Experts of a small language model.
Size: 14 layers, width 640, vocabulary 8192.
Training: a variant of Muon for the experts, 456M tokens, 9687 steps.
Below are experts of layer 11 (counted from 0) of a mixture-of-experts language model. Rows are named router (the router's row for the expert), up (a neuron's input weights, with its number) and show model dimensions 560-639. Each number is 200 + 40 x the weight over its row's rms, rounded and kept within 0 to 999.
After each expert's rows: a language model's description of what the expert responds to; "comes after" lists some tokens at least twice as common just before its tokens as in all text. This comes from a sample of Wikipedia text that the model never trained on. Tokens count by the router's weight.

# expert 1
router,173,166,184,196,226,263,182,149,194,219,210,171,186,230,165,210,219,216,272,106,190,293,252,211,232,159,228,255,187,169,122,115,226,192,190,198,194,182,147,138,227,170,277,221,236,187,217,162,220,249,201,233,161,197,208,194,174,156,193,171,231,203,120,227,191,325,328,201,243,247,219,235,210,224,268,172,192,203,194,212
up0,228,179,201,201,211,223,185,219,192,205,290,199,243,197,140,254,240,192,193,141,193,247,142,211,180,174,187,87,161,193,185,231,182,172,197,149,244,172,270,238,240,201,204,199,197,224,165,164,201,185,220,140,117,203,218,168,178,216,165,257,191,236,193,200,160,215,206,260,217,152,151,209,169,195,272,188,197,194,163,258
up1,142,179,191,247,193,209,190,115,202,191,238,270,239,240,226,261,185,282,208,211,181,192,198,204,264,201,195,163,160,197,161,233,195,238,190,139,233,184,225,269,195,201,132,146,129,168,147,192,240,203,216,103,196,219,178,138,193,246,143,132,172,165,132,179,165,243,197,170,127,235,150,191,206,199,192,194,188,177,200,261
up2,195,195,137,140,251,173,142,205,225,243,224,148,162,258,214,197,179,231,191,235,117,246,173,249,139,214,197,239,173,190,202,191,204,213,162,209,174,205,212,157,201,218,254,238,143,149,211,172,196,264,187,257,218,190,177,174,204,208,158,103,218,204,199,173,205,193,287,226,207,189,126,117,186,246,169,248,183,182,191,211
up3,240,211,211,315,232,173,187,231,157,165,220,205,190,154,198,198,188,185,226,194,256,77,251,217,220,218,165,154,228,259,236,167,269,261,223,176,247,215,167,262,241,221,184,208,183,129,254,234,197,221,208,127,272,208,153,128,222,153,196,246,198,228,200,159,233,237,272,159,173,228,176,213,208,219,210,228,162,182,199,205
up4,194,188,219,85,142,158,124,168,196,149,155,230,211,200,171,229,193,185,195,225,229,182,241,198,287,150,130,155,278,258,178,196,137,128,238,173,113,172,185,180,231,172,216,230,168,245,147,277,188,193,151,257,187,182,262,228,192,212,159,149,180,221,98,208,211,230,193,203,163,222,165,159,183,265,279,210,158,283,231,174
Description: Verbs and connectives. Copulas and linking words after a subject or comma in prose, such as was, is, and, or, but, been; also list line breaks.
comes after: ",", ")", "s", " it", " It", " he"

# expert 14
router,200,156,209,147,198,181,163,128,326,194,231,165,124,211,153,235,173,192,216,181,191,267,191,220,270,165,175,263,224,211,172,184,162,229,212,167,144,205,212,167,137,161,180,201,303,187,260,188,167,190,212,154,133,196,179,175,144,214,239,179,126,171,138,236,198,209,132,165,213,207,151,118,272,249,192,258,115,132,223,178
up0,173,165,229,120,191,215,175,225,232,186,169,157,170,219,150,179,189,215,129,133,233,185,140,216,216,225,214,188,199,253,187,243,230,260,192,252,207,227,238,245,213,243,213,277,303,196,193,291,245,244,235,186,163,201,210,175,240,169,195,158,229,218,200,203,199,198,202,252,182,191,115,83,202,237,237,218,184,105,195,180
up1,186,177,170,207,235,198,228,206,212,202,239,274,216,224,226,226,216,210,190,165,191,225,211,196,129,206,131,180,173,197,222,218,251,239,202,234,273,141,131,260,245,206,198,214,150,262,121,206,168,164,185,193,238,209,174,184,176,131,182,229,222,212,153,145,187,135,174,183,208,142,257,221,201,213,234,127,268,162,146,235
up2,141,168,228,131,214,193,139,185,272,202,105,239,184,151,210,294,206,189,232,181,192,67,243,203,195,217,274,151,163,173,185,247,239,189,142,175,223,225,236,236,224,227,223,218,156,188,170,258,191,145,254,149,205,212,172,180,116,226,196,218,228,158,213,236,257,179,215,154,270,254,202,222,193,211,152,218,267,127,215,219
up3,225,220,190,163,214,182,110,244,184,177,257,227,262,247,111,206,201,209,169,172,197,164,149,159,162,205,180,204,180,188,125,205,196,188,192,196,211,297,169,202,195,222,173,178,278,229,181,193,202,216,199,223,167,228,248,249,146,244,226,208,240,243,187,230,194,296,203,153,201,182,247,194,177,261,217,220,246,275,190,122
up4,140,190,205,198,182,226,187,178,215,190,149,266,187,215,178,191,223,215,110,152,198,153,196,226,203,217,278,121,231,318,193,213,225,176,116,276,194,188,275,175,245,156,152,201,199,197,221,165,166,247,142,83,238,210,162,226,246,194,202,168,290,116,199,185,184,145,146,246,222,225,254,274,222,215,215,169,220,163,223,190
Description: Determiners and adjectives. Articles, quantifiers and descriptive adjectives before a noun, such as the, a, their, several, various, extensive, and adjective endings like -ial, -able.
comes after: " of", "'", " with", " a", " to", " for"

# expert 29
router,188,151,196,153,180,275,192,211,211,172,212,236,181,166,210,167,221,228,224,259,307,215,300,182,184,197,181,227,263,140,166,247,196,171,181,214,172,210,211,221,205,177,202,192,225,98,200,194,184,244,177,283,179,201,214,124,253,219,247,140,300,151,150,227,104,164,229,219,274,209,202,206,192,188,223,187,218,143,229,133
up0,156,193,211,223,247,167,163,203,115,205,195,257,229,191,191,268,207,225,240,228,166,161,254,242,196,209,130,159,280,213,128,139,272,226,222,173,164,165,190,259,169,224,167,176,206,169,167,186,172,130,208,198,291,207,187,143,317,203,205,159,167,248,186,182,225,219,208,185,264,249,236,227,191,207,233,216,214,156,174,205
up1,216,155,101,179,297,197,287,188,180,180,204,151,192,217,178,144,232,194,258,205,225,205,225,179,167,244,221,222,220,124,202,181,204,138,217,206,169,159,168,194,154,190,186,219,202,144,197,283,183,168,226,176,265,209,182,195,279,197,176,233,268,162,177,181,224,184,230,166,220,164,199,204,244,185,203,181,208,191,201,165
up2,258,253,145,251,188,234,216,177,147,201,138,181,247,168,205,148,218,191,161,192,224,134,308,262,176,229,225,132,208,177,240,227,221,194,161,253,237,188,128,142,198,203,185,204,157,156,202,190,228,244,109,213,218,187,201,237,186,180,202,189,254,273,249,162,224,151,133,188,271,167,243,208,152,145,249,171,257,190,216,243
up3,194,269,195,104,203,175,228,210,175,197,230,180,188,175,188,132,193,143,162,162,255,169,178,190,180,210,219,190,225,146,193,218,131,222,183,278,243,213,164,99,240,205,205,270,215,121,207,147,217,180,208,219,220,204,204,169,233,190,173,226,239,222,184,189,197,164,149,183,323,226,175,225,197,154,224,220,198,216,196,263
up4,144,214,218,239,128,251,113,204,210,222,200,162,169,202,227,177,197,203,166,189,205,259,105,234,210,200,275,195,172,201,216,116,265,242,203,225,183,218,197,189,234,202,228,295,236,204,172,224,147,190,239,180,163,233,225,218,177,213,190,227,147,171,195,163,165,247,185,219,237,203,275,133,189,256,194,191,250,198,200,256
Description: Subject pronouns. Subject pronouns and articles starting a clause after a period, comma or "where", like he, she, it, they, an, usually before was or had.
comes after: ".", ",", " as", " that", "'", " is"

# expert 11
router,112,107,207,134,122,199,191,95,213,177,180,172,208,218,218,228,238,232,87,232,218,198,228,261,229,196,202,218,232,221,200,203,211,236,181,183,207,198,249,192,167,219,255,184,243,164,209,196,257,228,224,168,107,247,201,145,162,237,242,219,198,189,145,218,151,172,216,216,242,230,195,229,219,241,191,157,128,103,198,193
up0,149,136,191,221,131,210,197,158,271,150,226,217,292,226,220,184,191,165,145,247,186,203,178,213,262,137,235,183,231,175,264,248,183,242,258,125,275,237,130,235,237,179,246,215,176,225,216,124,235,285,227,142,299,177,155,244,182,200,235,215,190,182,169,202,177,215,263,159,188,225,218,185,187,149,160,222,187,249,181,258
up1,159,243,253,250,153,205,234,129,190,165,191,117,284,262,149,260,157,128,249,215,198,255,279,221,242,237,200,247,208,218,210,180,233,278,224,181,184,181,187,179,212,183,193,183,239,131,171,236,273,216,172,167,171,177,212,187,179,256,185,170,225,198,197,165,191,190,217,236,220,128,196,185,229,199,184,197,227,147,226,229
up2,207,181,196,130,186,181,218,143,239,155,208,296,188,232,215,220,186,256,156,164,217,284,142,176,148,144,174,221,255,239,209,146,231,194,143,95,210,188,190,240,173,211,250,258,221,276,210,167,151,178,235,232,191,214,191,141,176,219,196,187,197,209,191,238,141,192,282,238,192,162,219,185,232,237,185,148,214,181,190,234
up3,195,187,297,203,273,205,152,173,172,239,206,213,156,205,175,211,186,186,193,232,285,145,216,294,187,233,200,248,154,181,195,220,254,190,202,153,266,234,214,242,215,206,198,244,208,223,241,129,232,192,281,175,184,193,175,209,190,255,174,220,210,138,198,192,187,241,211,255,227,178,190,199,245,279,188,222,213,171,190,171
up4,142,165,263,215,234,237,234,110,188,224,236,82,286,216,134,208,197,163,188,203,222,187,215,241,256,245,238,156,215,205,162,157,223,150,221,202,118,213,232,234,161,186,163,216,176,86,236,202,200,217,267,249,218,146,217,225,186,173,177,199,231,236,193,130,115,193,171,263,173,190,123,165,232,170,167,161,240,109,242,177
Description: Clause-opening adverbs, prepositions. Sentence- or clause-opening words and quantity prepositions such as until, However, According, approximately, over, about, Between, often before a number.
comes after: ".", " |", " (", " was", ",", " is"

# expert 20
router,172,151,189,182,189,226,233,200,238,171,157,220,260,200,218,211,241,207,210,178,244,224,217,221,187,222,208,169,213,213,211,149,144,219,280,165,239,192,275,160,232,120,249,226,237,170,238,135,149,234,212,181,129,259,159,193,204,173,262,216,180,194,161,225,140,189,173,130,188,214,261,193,284,207,183,139,174,142,201,144
up0,245,177,193,185,238,233,139,226,140,203,130,250,125,261,221,241,204,201,195,131,286,191,213,221,251,202,249,193,204,156,199,187,202,238,229,213,245,230,156,211,144,167,160,250,168,179,206,188,189,186,182,162,209,188,248,249,222,185,218,186,236,249,111,204,183,171,231,100,177,215,231,201,201,182,259,159,178,84,244,155
up1,165,181,185,92,247,272,198,188,258,196,79,224,200,141,161,262,212,205,162,153,198,260,207,257,213,193,222,189,227,224,248,245,212,268,183,171,235,191,227,237,250,181,230,198,281,267,205,266,244,178,183,215,109,189,131,197,347,206,236,209,243,233,193,170,178,151,197,178,159,134,204,193,232,170,116,236,203,187,232,222
up2,170,242,249,180,213,222,179,181,230,174,167,136,168,205,205,249,229,260,150,186,239,199,222,189,256,192,192,210,191,194,176,188,219,177,323,132,260,237,228,189,205,142,223,173,186,154,189,275,207,243,212,215,231,202,214,192,158,209,179,247,245,234,207,217,230,184,168,136,177,288,210,146,188,222,213,220,148,275,183,161
up3,141,205,201,192,191,187,205,233,146,193,128,158,248,212,247,194,261,205,76,209,299,228,210,155,241,183,224,202,208,210,230,187,193,159,196,162,202,132,262,276,175,238,249,241,213,164,217,241,182,207,152,134,156,222,254,241,219,156,224,197,208,165,234,221,214,198,198,244,181,279,125,191,205,140,232,233,175,280,193,199
up4,209,206,150,249,175,197,224,221,262,239,229,194,212,222,214,157,165,209,181,229,193,259,275,258,191,178,247,166,282,340,205,253,213,153,212,218,242,231,151,104,189,201,150,192,203,268,206,241,183,215,217,198,209,196,223,156,228,208,182,192,184,181,179,239,121,244,235,160,188,206,163,197,239,123,153,194,211,124,215,150
Description: Location prepositions. Place and time prepositions and the following "the" after institutions or events, such as in Paris, during, at, within, from the foothills.
comes after: " in", " of", " at", " to", " on", " for"

# expert 26
router,164,178,178,158,130,232,188,202,296,172,184,201,158,261,185,89,216,179,231,224,260,157,219,209,186,180,188,231,232,200,204,236,106,258,200,129,221,175,158,210,161,186,253,190,219,155,150,198,129,233,179,153,222,246,196,96,169,172,240,199,216,136,136,214,172,245,149,199,244,208,184,174,209,221,252,200,163,137,259,181
up0,221,166,152,186,189,227,132,200,208,244,264,233,200,232,200,196,207,193,217,192,224,184,160,194,235,197,168,184,253,191,228,171,149,168,187,195,239,220,242,176,150,179,235,193,183,170,269,144,151,191,219,200,130,165,175,189,199,186,224,175,138,209,195,136,360,143,163,230,255,343,209,158,185,242,174,197,187,187,148,198
up1,161,108,238,184,228,211,254,211,165,171,173,176,219,208,213,186,212,240,187,174,140,207,170,148,244,207,222,124,176,194,210,204,209,266,206,233,235,191,159,223,172,193,230,177,154,198,166,140,179,171,206,184,168,229,175,120,169,166,187,234,173,195,106,213,227,191,285,174,204,229,220,193,209,210,157,173,192,141,205,191
up2,129,189,214,196,270,197,192,205,303,220,190,149,162,225,190,226,205,145,225,253,248,200,180,287,266,228,169,290,221,210,201,145,206,190,167,198,166,232,144,128,274,177,174,185,146,139,178,168,120,250,265,201,270,183,219,194,194,151,219,203,162,190,118,188,237,295,257,235,295,154,133,250,261,194,282,238,181,204,213,245
up3,254,163,180,153,179,265,202,164,195,174,105,171,187,184,158,230,191,178,202,164,181,180,222,114,298,203,232,140,196,242,160,213,190,172,262,192,177,164,166,241,159,158,161,246,247,219,207,200,176,149,120,159,130,286,169,259,213,125,237,174,201,221,216,157,166,257,190,240,225,201,198,188,199,186,161,225,180,197,283,161
up4,182,191,197,199,237,183,258,211,247,242,320,169,265,284,133,166,204,175,142,237,224,175,185,266,152,210,266,189,235,247,203,168,140,178,255,184,214,189,215,201,260,183,211,179,160,225,184,173,160,243,185,203,174,190,218,248,234,121,207,143,178,243,183,250,168,153,209,148,287,199,201,190,227,199,255,185,208,198,198,170
Description: List dashes, brackets. Leading dashes in infobox "- Field: value" lists, table-divider dashes, opening parentheses, underscores, braces and other formatting symbols.
comes after: "\n", "|", "-", " /", "_", "^"

# expert 2
router,198,143,141,112,150,192,196,185,195,161,190,141,192,240,205,245,222,296,187,195,221,142,153,232,175,186,266,233,299,137,156,167,172,218,202,135,108,210,181,167,149,223,170,289,207,197,225,172,148,297,194,198,216,190,202,131,187,181,222,215,191,193,169,270,158,184,181,233,250,270,147,198,144,261,208,176,182,153,195,174
up0,239,198,160,163,230,236,110,236,180,147,166,259,142,182,190,199,221,262,208,259,230,197,176,190,158,242,231,200,227,199,226,160,174,201,238,109,254,284,162,159,230,209,155,189,206,204,229,191,209,189,184,228,201,190,241,103,215,191,241,248,145,216,230,160,189,201,235,175,206,195,232,127,263,183,154,178,96,192,231,177
up1,151,200,256,111,143,171,193,216,191,222,111,198,214,193,183,185,170,213,262,210,184,243,170,142,237,166,178,171,174,238,160,104,132,222,222,232,256,228,168,194,239,199,212,196,253,183,215,226,207,196,189,174,263,196,220,205,257,224,172,218,239,158,223,187,250,206,121,197,235,250,265,133,293,142,211,176,227,162,217,206
up2,171,174,122,152,203,208,243,205,139,279,148,199,177,241,170,176,243,178,204,229,201,264,236,193,146,204,289,231,187,282,251,175,99,234,216,230,86,214,228,196,186,198,169,276,174,189,251,197,138,237,247,193,190,188,241,195,176,191,185,145,183,179,215,266,195,198,278,165,258,191,272,221,214,202,198,208,156,167,220,262
up3,296,205,229,233,193,207,186,192,149,160,113,182,190,129,205,218,246,172,242,269,243,114,150,197,242,140,191,205,230,156,226,191,253,192,176,176,178,197,212,171,156,183,172,265,168,112,162,204,165,202,222,145,132,192,204,132,248,250,186,227,219,195,171,156,167,221,175,202,227,221,342,201,179,198,169,224,250,171,207,226
up4,164,188,165,210,256,207,246,157,171,193,161,237,197,253,209,177,176,217,206,191,302,203,209,283,171,159,245,192,254,181,127,158,289,209,217,210,164,160,231,211,208,201,176,253,186,261,169,157,235,215,209,227,192,203,213,194,191,167,244,91,212,174,171,177,267,203,179,217,184,177,251,184,198,204,230,204,163,209,193,143
Description: First names. Given names and their opening pieces starting a person's name after a comma, "and", "by" or table bar, such as Alex, Michael, Kar(en).
comes after: " |", ",", " by", ":", " and", ";"

# expert 10
router,187,177,184,122,158,287,138,217,295,163,240,163,153,348,129,161,244,225,176,224,236,224,198,247,168,121,181,235,278,173,129,206,179,226,199,200,128,169,179,200,210,225,206,219,222,173,178,170,263,239,197,222,130,257,215,131,245,200,248,204,184,187,185,207,171,192,188,188,265,207,243,174,174,201,233,157,128,268,219,163
up0,174,229,311,192,269,245,180,179,272,153,177,248,212,254,207,285,198,266,307,183,201,165,217,151,207,310,164,186,252,144,207,205,202,160,214,180,202,195,234,197,201,192,177,199,194,171,197,188,280,106,182,189,171,256,233,147,164,238,283,242,205,146,203,222,213,209,260,238,215,200,183,180,191,205,277,100,121,150,201,206
up1,196,200,244,187,189,281,213,211,271,182,222,166,168,262,188,260,223,254,231,288,177,187,179,105,181,294,154,242,218,244,160,178,198,206,204,208,191,200,187,255,181,208,263,235,214,214,198,234,129,158,143,217,222,251,221,182,175,217,304,153,287,187,225,162,212,229,207,251,251,236,274,114,249,214,232,169,139,205,204,195
up2,199,201,263,216,184,167,288,182,190,172,152,198,190,271,193,254,172,185,222,169,176,124,158,164,193,233,196,292,146,160,207,187,180,218,205,248,241,247,204,188,181,197,183,174,240,170,218,180,208,198,178,238,230,206,159,203,167,169,223,226,113,210,185,211,173,219,211,248,195,207,200,153,214,197,266,221,195,195,188,167
up3,176,216,200,170,185,177,230,152,202,201,219,126,223,185,202,137,212,170,241,85,237,161,217,176,247,191,85,266,232,184,170,203,157,145,211,103,234,196,274,183,182,215,191,225,142,206,146,300,224,226,188,195,158,164,178,174,199,192,245,179,181,199,181,200,256,202,145,230,186,193,172,158,161,186,196,141,195,209,181,193
up4,146,225,221,188,284,234,223,207,235,238,213,164,199,273,148,142,178,245,148,152,183,282,150,193,161,203,193,181,189,250,193,262,136,272,167,192,188,173,175,201,259,206,251,224,304,224,215,169,226,197,140,231,269,219,210,188,200,212,245,153,125,221,205,192,285,168,149,137,186,193,217,288,224,174,238,149,232,178,185,165
Description: Proper adjective and noun starts. Opening pieces of capitalized names and terms after the or of, often political or historical, such as United, Civil, Communist, Royal, Arm(ed).
comes after: " the", " of", " and", " a", " The", " in"

# expert 0
router,172,164,149,219,161,186,196,179,251,194,169,126,294,208,179,234,167,243,234,263,154,186,159,274,196,182,172,178,242,94,223,188,265,256,226,171,191,162,167,225,208,191,252,190,205,169,239,121,240,126,220,174,199,241,156,196,318,158,227,190,180,185,200,195,151,176,226,239,210,258,237,230,217,175,246,166,195,218,226,154
up0,159,245,302,250,138,275,235,191,231,210,263,200,181,227,201,161,187,254,137,280,203,192,207,198,210,206,207,159,151,160,179,268,175,181,246,166,246,223,207,184,178,196,93,132,251,137,256,232,233,229,125,208,174,175,167,174,214,212,179,161,200,208,178,205,165,225,283,182,186,172,242,243,180,223,170,209,185,247,231,186
up1,77,144,181,166,119,211,225,187,300,232,205,142,197,167,194,151,180,213,190,221,173,191,234,251,194,256,213,203,203,238,250,138,211,197,185,213,206,190,152,137,249,176,192,174,194,138,191,275,212,216,96,168,191,213,233,255,226,157,214,255,239,242,164,175,167,147,241,183,223,160,209,222,187,177,271,196,180,185,199,200
up2,160,236,216,179,228,147,144,187,191,167,223,147,161,182,182,251,155,151,206,225,224,187,233,255,203,237,180,113,216,193,217,259,153,247,195,169,197,176,183,255,291,167,191,207,231,189,265,256,173,228,147,189,185,214,173,128,289,193,187,181,188,178,204,188,207,206,203,188,281,205,183,170,165,221,244,202,186,227,204,262
up3,232,189,349,204,139,245,272,208,229,169,204,179,194,111,206,183,169,140,218,170,136,227,259,206,169,242,200,160,251,191,203,211,238,194,192,217,227,162,123,155,192,156,146,214,187,197,236,243,193,228,186,229,204,254,243,171,227,197,234,226,240,218,182,196,250,190,139,144,207,233,193,147,198,183,209,190,259,242,209,290
up4,182,235,207,210,254,260,174,202,182,118,201,188,133,194,169,184,174,254,178,227,208,207,91,165,233,187,229,198,281,205,252,187,183,149,211,236,197,189,137,212,202,201,174,222,194,225,194,184,225,193,251,119,217,125,211,212,263,208,250,229,155,192,176,222,273,229,172,213,185,212,255,93,179,202,215,173,261,187,199,171
Description: Numerals in tables. Digit tokens and small numbers in tables, dates, scores, measurements and counts, such as 5, 13, 22,000, 11:15.
comes after: " |", ".", "–", "|", ":", " ("

# expert 16
router,134,183,198,134,264,183,163,194,169,175,191,148,162,240,216,162,207,245,200,203,226,157,240,250,151,221,245,228,218,93,162,254,249,262,223,212,205,170,194,62,267,177,180,209,200,159,156,193,244,113,198,242,207,253,225,203,160,166,215,133,216,184,136,275,213,169,190,249,273,227,173,168,205,203,230,168,134,151,258,195
up0,129,168,218,207,191,240,225,192,197,186,286,173,212,152,234,210,229,175,193,226,263,226,224,271,331,201,104,192,228,160,238,245,140,140,184,260,185,218,225,143,249,185,144,206,216,188,170,185,160,288,228,214,197,187,192,211,215,204,200,240,145,246,220,214,213,175,199,222,156,260,198,212,153,148,184,217,141,197,204,160
up1,243,180,166,132,189,205,181,190,279,197,200,223,164,169,207,224,265,248,185,201,173,166,146,184,227,208,117,157,182,183,237,203,158,248,231,269,178,271,191,265,172,222,172,235,193,296,191,151,158,347,196,226,185,189,252,139,196,245,134,179,251,179,194,175,246,186,207,242,163,187,264,236,216,213,222,185,214,213,195,215
up2,192,175,161,262,198,243,185,199,124,225,277,219,208,200,214,217,246,264,288,212,219,231,156,173,233,203,99,179,295,182,221,191,232,251,264,184,233,244,184,244,242,209,162,231,242,164,138,242,198,196,205,206,248,172,207,112,165,213,168,233,260,222,240,151,151,213,169,222,132,181,279,172,261,241,174,200,267,152,194,197
up3,199,224,210,206,185,174,187,214,207,187,232,193,312,152,223,167,167,221,154,166,137,179,148,126,240,195,241,224,191,176,170,234,321,192,120,244,215,111,205,235,172,212,191,200,180,188,183,190,105,224,192,184,165,193,252,170,181,125,165,153,263,254,178,184,247,244,163,212,219,196,172,204,130,194,203,162,193,220,203,310
up4,229,219,207,195,185,158,184,225,157,177,136,176,290,186,218,204,223,223,217,267,220,187,202,189,179,214,154,184,227,214,263,155,198,188,141,124,216,169,166,252,179,134,198,148,197,130,194,230,215,246,170,167,226,171,205,149,205,183,204,192,107,223,208,128,211,177,192,276,263,183,241,131,193,225,206,114,181,241,212,234
Description: Table cell separators. Pipe separators that close table cells in sports, results and statistics tables, plus semicolons between names and indented line breaks.
comes after: "  ", ")", " 0", "%", " —", "0"

# expert 25
router,171,177,183,194,185,193,135,194,202,196,207,193,208,299,157,250,180,226,253,174,147,205,225,245,205,205,178,227,249,227,214,191,230,213,316,206,226,196,197,210,229,220,196,198,181,219,168,139,208,229,233,199,163,233,190,201,218,232,199,174,174,194,142,234,140,274,178,201,216,181,208,264,221,221,266,212,197,205,218,213
up0,143,189,247,189,252,211,178,178,154,180,218,229,211,207,128,239,213,184,227,192,233,200,90,216,234,118,227,211,194,190,202,183,198,229,227,283,201,113,271,230,285,208,280,226,177,150,108,221,200,217,214,185,124,188,243,194,161,219,198,210,232,230,203,238,202,248,166,257,245,178,161,211,239,202,188,225,161,211,191,212
up1,272,150,178,208,179,186,203,178,247,206,162,242,208,285,220,136,192,234,224,234,205,213,207,155,185,134,182,186,269,254,231,219,148,167,224,121,235,187,162,161,252,168,185,179,190,258,231,176,245,249,249,160,240,190,241,196,179,194,196,158,148,216,218,194,233,198,220,181,174,207,192,217,212,191,224,263,212,200,202,278
up2,173,207,79,190,171,209,251,197,177,259,231,189,115,175,150,176,189,168,257,220,256,183,237,254,228,243,256,177,226,231,151,186,134,242,215,262,192,185,182,203,156,207,201,207,213,213,221,184,206,239,183,183,179,186,260,225,203,262,135,241,191,228,164,203,206,213,172,135,227,199,227,167,186,191,187,176,86,238,186,175
up3,273,211,238,253,162,212,261,180,220,186,183,185,222,222,202,214,207,215,181,171,175,167,209,232,150,252,159,193,224,259,229,201,194,153,171,173,228,257,133,181,195,196,329,204,228,176,181,178,289,195,246,192,302,232,217,200,114,172,232,208,230,247,212,160,219,166,244,263,185,195,145,223,229,181,176,259,161,180,186,88
up4,172,234,199,177,201,190,195,220,203,190,234,192,235,214,270,161,167,163,196,127,174,201,238,163,242,251,156,211,166,167,166,195,132,162,231,202,227,160,153,187,197,210,216,239,200,206,175,159,236,228,173,149,221,217,183,174,163,199,202,96,142,172,153,259,296,154,219,192,197,166,264,179,147,178,217,233,209,186,203,99
Description: Lowercase word beginnings. First fragment of a lowercase common word split into pieces after the, a or his, such as sh, sc, cr, lo(yalty), ri(ft).
comes after: " the", " \"", " a", " his", " The", " their"

# expert 22
router,137,149,209,103,209,217,201,179,239,161,186,149,202,266,113,159,234,208,245,251,168,223,253,231,190,225,242,167,199,177,147,212,128,235,214,127,187,214,221,203,170,211,216,242,201,200,184,210,200,154,243,203,195,240,206,206,267,152,227,159,182,222,189,275,184,221,194,170,238,216,229,209,279,267,214,211,195,192,225,174
up0,194,159,174,244,184,172,151,224,183,169,146,213,218,301,192,240,174,203,209,255,179,229,183,159,199,190,270,207,126,214,149,180,178,192,275,136,253,194,247,239,171,210,161,156,178,134,91,191,206,198,228,174,198,172,184,223,245,227,209,186,183,245,230,203,168,233,206,210,207,180,281,210,226,134,210,223,189,225,170,181
up1,216,189,199,121,210,258,195,240,205,144,208,199,201,131,229,174,235,258,286,229,207,216,193,268,228,217,177,203,217,175,161,186,186,211,89,199,184,198,184,223,240,195,216,167,207,279,219,289,135,191,159,172,190,272,225,159,178,197,246,209,195,238,260,271,227,178,154,183,224,205,136,227,200,212,187,207,181,162,117,169
up2,271,216,175,217,225,180,245,185,297,180,236,167,234,113,159,183,190,192,159,248,206,206,212,207,213,213,329,204,204,182,234,229,183,197,168,191,163,218,204,159,222,224,189,178,174,186,281,280,209,227,216,235,187,216,215,229,207,198,214,217,313,210,252,223,251,184,204,225,171,264,202,244,138,192,143,224,215,277,177,187
up3,221,158,179,195,158,207,219,196,168,191,181,215,152,143,221,191,212,232,241,196,228,172,4,133,209,158,143,320,260,203,220,197,88,162,259,191,197,179,183,190,157,211,216,280,303,130,219,192,215,191,218,233,212,217,265,186,211,189,186,200,151,204,255,249,198,225,225,167,252,205,196,199,155,202,184,257,256,266,244,211
up4,283,224,179,177,213,212,225,205,215,213,176,181,243,159,238,156,188,240,243,213,240,211,170,158,259,242,221,174,184,223,167,160,157,291,186,212,172,202,153,184,209,197,184,281,212,244,94,255,184,132,186,131,241,213,224,156,186,146,216,147,258,233,190,159,142,165,204,223,225,225,170,111,226,252,224,187,189,201,184,217
Description: Table and heading starts. Pipes opening table rows, especially header rows after a blank line, equals signs of section headings, and infobox labels like Genre, Phylum.
comes after: "\n", "=", "  ", "\n\n", "-", " Candidate"

# expert 24
router,152,156,159,176,170,233,192,150,149,133,159,101,219,228,152,271,189,255,186,249,246,236,204,189,185,219,188,196,206,198,157,192,251,234,178,199,176,181,234,204,209,151,148,306,167,205,211,171,186,249,274,149,104,238,217,159,135,181,248,215,217,214,176,259,109,215,199,205,185,238,174,218,147,205,205,235,241,141,279,168
up0,205,243,204,213,206,224,229,180,210,162,213,259,268,197,173,209,167,216,152,209,162,140,283,215,280,148,228,259,228,170,237,225,184,197,239,255,177,222,285,204,264,155,216,167,178,259,305,221,167,169,206,241,93,230,241,237,169,179,163,90,151,276,129,181,173,138,215,219,218,202,155,214,253,209,222,186,245,203,238,131
up1,265,203,228,205,215,158,241,194,230,167,244,194,180,193,249,210,202,201,160,126,229,230,202,214,188,249,137,186,180,231,163,223,262,212,196,205,212,184,170,181,194,230,188,201,157,185,213,233,209,192,256,279,122,209,198,241,118,176,185,200,198,194,231,143,197,218,199,188,171,205,185,293,280,221,212,157,145,172,161,212
up2,156,228,186,196,144,163,207,173,164,163,185,175,269,229,178,222,203,226,209,218,317,246,139,228,170,250,205,213,244,195,202,175,108,204,183,212,121,157,142,264,220,215,232,157,183,194,182,168,232,224,228,183,207,239,178,296,122,205,200,220,207,154,185,207,216,175,132,252,223,232,184,174,252,178,148,256,174,279,179,225
up3,233,119,232,161,234,195,231,114,195,218,198,215,179,251,187,199,158,167,142,223,233,252,266,170,140,214,219,202,233,205,241,187,215,233,239,256,219,188,268,198,149,167,182,172,207,194,122,242,113,238,213,200,239,202,174,163,277,182,195,252,213,230,177,128,193,213,228,153,215,181,247,245,231,247,208,193,300,206,195,176
up4,230,221,171,169,237,224,248,196,166,128,185,191,243,196,234,193,222,169,109,219,243,183,211,234,204,202,162,161,202,165,171,98,211,193,181,176,169,207,251,221,245,170,180,152,229,187,219,208,120,171,193,171,162,256,181,211,148,252,281,208,192,169,243,205,218,235,264,156,168,223,269,164,205,274,236,199,184,216,180,203
Description: Sports and election table entries. Team, country, league and party names and years in sports results and election tables, such as Cup, Missouri, Germany, Conservative, 2015.
comes after: "|", " |", "–", "A", "N", "O"